Weights of a small mixture-of-experts language model, trained from scratch on English Wikipedia.
Experts: 40 experts in each of 9 layers, 2 picks a token, a sigmoid router.
Below are experts of layer 6 (counted from 0) of a mixture-of-experts language model. Rows are named router (the router's row for the expert), down (a neuron's output weights, with its number) and show model dimensions 0-159. Each number is 200 + 30 x the weight over its row's rms, rounded and kept within 0 to 999.
Before each expert's rows: "raises" lists some tokens whose logits its average output raises strongly, later layers aside. This comes from a sample of Wikipedia text that the model never trained on.

# expert 0
raises: ".", "-", ". ", "–", ",", "that "
router,178,207,184,212,207,188,172,177,216,230,190,283,207,167,223,253,171,221,215,193,191,181,242,201,156,186,181,181,202,207,173,251,223,159,182,225,197,164,246,140,162,220,191,255,185,200,237,175,194,254,201,216,203,197,240,199,160,181,199,260,202,200,206,227,269,225,143,221,203,262,207,199,193,178,194,219,203,181,204,216,185,215,220,229,176,240,193,198,192,176,217,193,277,164,211,168,207,222,188,286,214,228,263,217,234,198,167,197,236,159,176,219,217,233,212,190,142,204,211,232,205,179,218,197,206,213,211,171,218,180,230,247,227,163,167,169,200,196,194,184,164,164,171,188,261,195,184,208,218,209,136,205,245,165,224,256,237,231,132,171
down1,226,191,220,251,202,189,215,193,228,182,176,220,184,241,168,209,152,236,196,180,244,249,225,242,176,198,198,193,214,185,190,190,225,166,186,173,184,178,220,134,176,201,242,219,256,215,174,210,200,255,169,210,174,213,171,166,214,202,220,231,226,144,224,221,223,209,179,236,209,185,151,270,211,138,183,180,159,203,203,158,200,218,234,227,151,214,228,165,206,158,190,212,211,182,225,225,195,244,217,144,180,197,204,218,232,210,189,307,201,205,199,167,211,268,179,209,162,144,150,160,134,206,188,221,178,211,192,156,203,219,131,171,229,207,212,218,221,221,162,238,217,198,183,195,199,229,170,200,210,194,201,196,150,217,232,217,125,222,214,189

# expert 36
raises: "in", "an", "at", "as", "il", "ad"
router,189,209,174,174,224,210,235,212,219,213,187,253,209,210,210,155,146,185,173,247,199,194,224,153,168,197,174,166,183,169,172,214,227,198,191,222,206,167,251,169,144,230,211,232,224,200,272,196,227,246,270,210,199,190,161,198,197,231,220,229,223,184,193,185,211,209,171,256,206,215,232,188,247,176,178,200,184,219,166,189,210,251,225,221,161,212,188,216,164,220,229,164,274,146,209,210,201,195,174,230,197,282,194,213,157,192,162,186,250,189,204,233,220,254,192,169,125,192,184,186,274,225,190,221,232,190,190,164,182,232,253,230,202,233,212,233,176,201,196,190,185,160,182,175,209,131,168,249,216,222,158,198,174,154,199,164,194,180,216,205
down0,181,221,196,149,169,185,214,176,222,221,245,185,190,228,208,215,183,201,172,236,155,215,158,179,228,192,232,214,150,206,263,151,221,260,156,155,165,200,225,183,222,177,189,182,170,169,179,221,197,200,196,173,186,264,187,168,245,243,150,212,183,198,184,211,198,194,232,216,228,128,154,155,200,252,184,186,264,202,193,202,188,153,195,223,178,196,248,226,194,246,190,181,216,205,181,252,197,192,196,205,220,170,171,145,184,215,116,204,208,205,222,156,231,199,180,197,133,132,178,212,147,215,234,218,167,212,216,238,246,231,136,226,213,226,188,227,201,164,226,175,183,225,153,222,199,206,206,224,185,207,240,180,178,199,259,194,234,195,196,186

# expert 27
raises: "2", "3", "1", "4", "0", "5"
router,185,177,189,203,217,209,223,202,176,244,177,263,137,209,164,209,202,212,207,203,196,211,249,182,152,243,141,195,158,209,189,206,205,190,184,261,186,153,205,138,200,177,203,222,211,203,216,152,215,238,190,215,225,188,173,162,213,222,216,256,223,215,156,199,223,205,180,233,155,203,216,196,197,188,184,190,218,184,190,164,155,222,211,199,206,214,178,191,188,160,216,190,210,186,293,163,179,173,211,229,211,224,181,209,217,210,239,224,226,102,177,234,272,216,190,213,164,190,130,171,169,204,153,210,198,182,220,191,211,161,240,262,193,218,227,207,190,146,207,164,149,143,204,150,196,146,127,194,219,183,183,213,175,182,200,193,219,233,190,167
down1,223,199,150,254,217,190,222,173,182,185,234,166,160,190,178,194,176,189,183,199,197,179,201,172,236,225,214,193,191,158,142,170,224,190,225,221,240,190,232,152,216,196,178,226,209,194,221,125,208,193,230,168,220,215,189,168,168,170,157,193,172,172,183,194,186,185,161,218,255,177,223,140,212,188,179,204,177,205,235,204,166,194,154,198,215,197,204,206,228,229,212,217,182,175,136,285,219,232,216,162,198,138,159,236,185,216,214,211,215,258,203,243,202,237,191,207,191,274,210,247,224,189,227,157,200,205,183,193,151,212,190,197,130,217,189,275,266,234,157,142,147,211,196,189,212,161,196,173,195,216,206,188,245,210,198,173,257,204,167,209

# expert 6
raises: "or", "in", "en", "il", "-", "at"
router,166,211,221,203,221,205,216,162,196,209,201,211,199,146,184,151,130,210,222,217,243,193,213,174,176,227,164,132,144,179,195,178,203,214,205,225,182,161,236,141,188,207,219,252,205,208,237,185,188,184,216,189,187,200,171,179,193,202,244,266,234,210,197,218,238,186,185,259,136,231,196,162,216,169,217,181,195,206,187,177,185,162,220,209,201,262,175,197,208,205,181,191,252,136,245,240,226,179,159,215,236,178,193,163,163,219,165,176,193,206,218,200,236,207,183,173,130,211,152,156,194,184,170,274,229,227,209,182,184,210,240,235,157,182,200,183,202,207,159,204,178,116,176,199,248,133,146,180,212,227,213,189,194,165,210,204,201,209,214,168
down0,279,228,175,203,171,178,154,226,153,187,255,214,145,242,165,187,203,145,202,229,218,202,187,185,236,220,228,177,211,179,187,214,182,150,190,223,208,205,101,209,195,177,221,257,202,202,161,197,264,273,196,253,176,136,247,212,249,214,219,195,196,213,182,215,206,222,171,193,205,218,200,244,228,167,195,170,173,230,190,174,215,204,208,199,211,211,262,187,149,202,168,182,175,177,198,149,230,159,194,218,229,237,292,229,155,173,197,218,189,175,197,228,166,224,231,203,238,213,227,203,173,199,217,198,178,216,226,187,231,186,256,201,157,210,201,215,198,211,242,180,230,200,215,154,200,201,162,201,166,258,188,172,187,214,182,167,171,185,201,208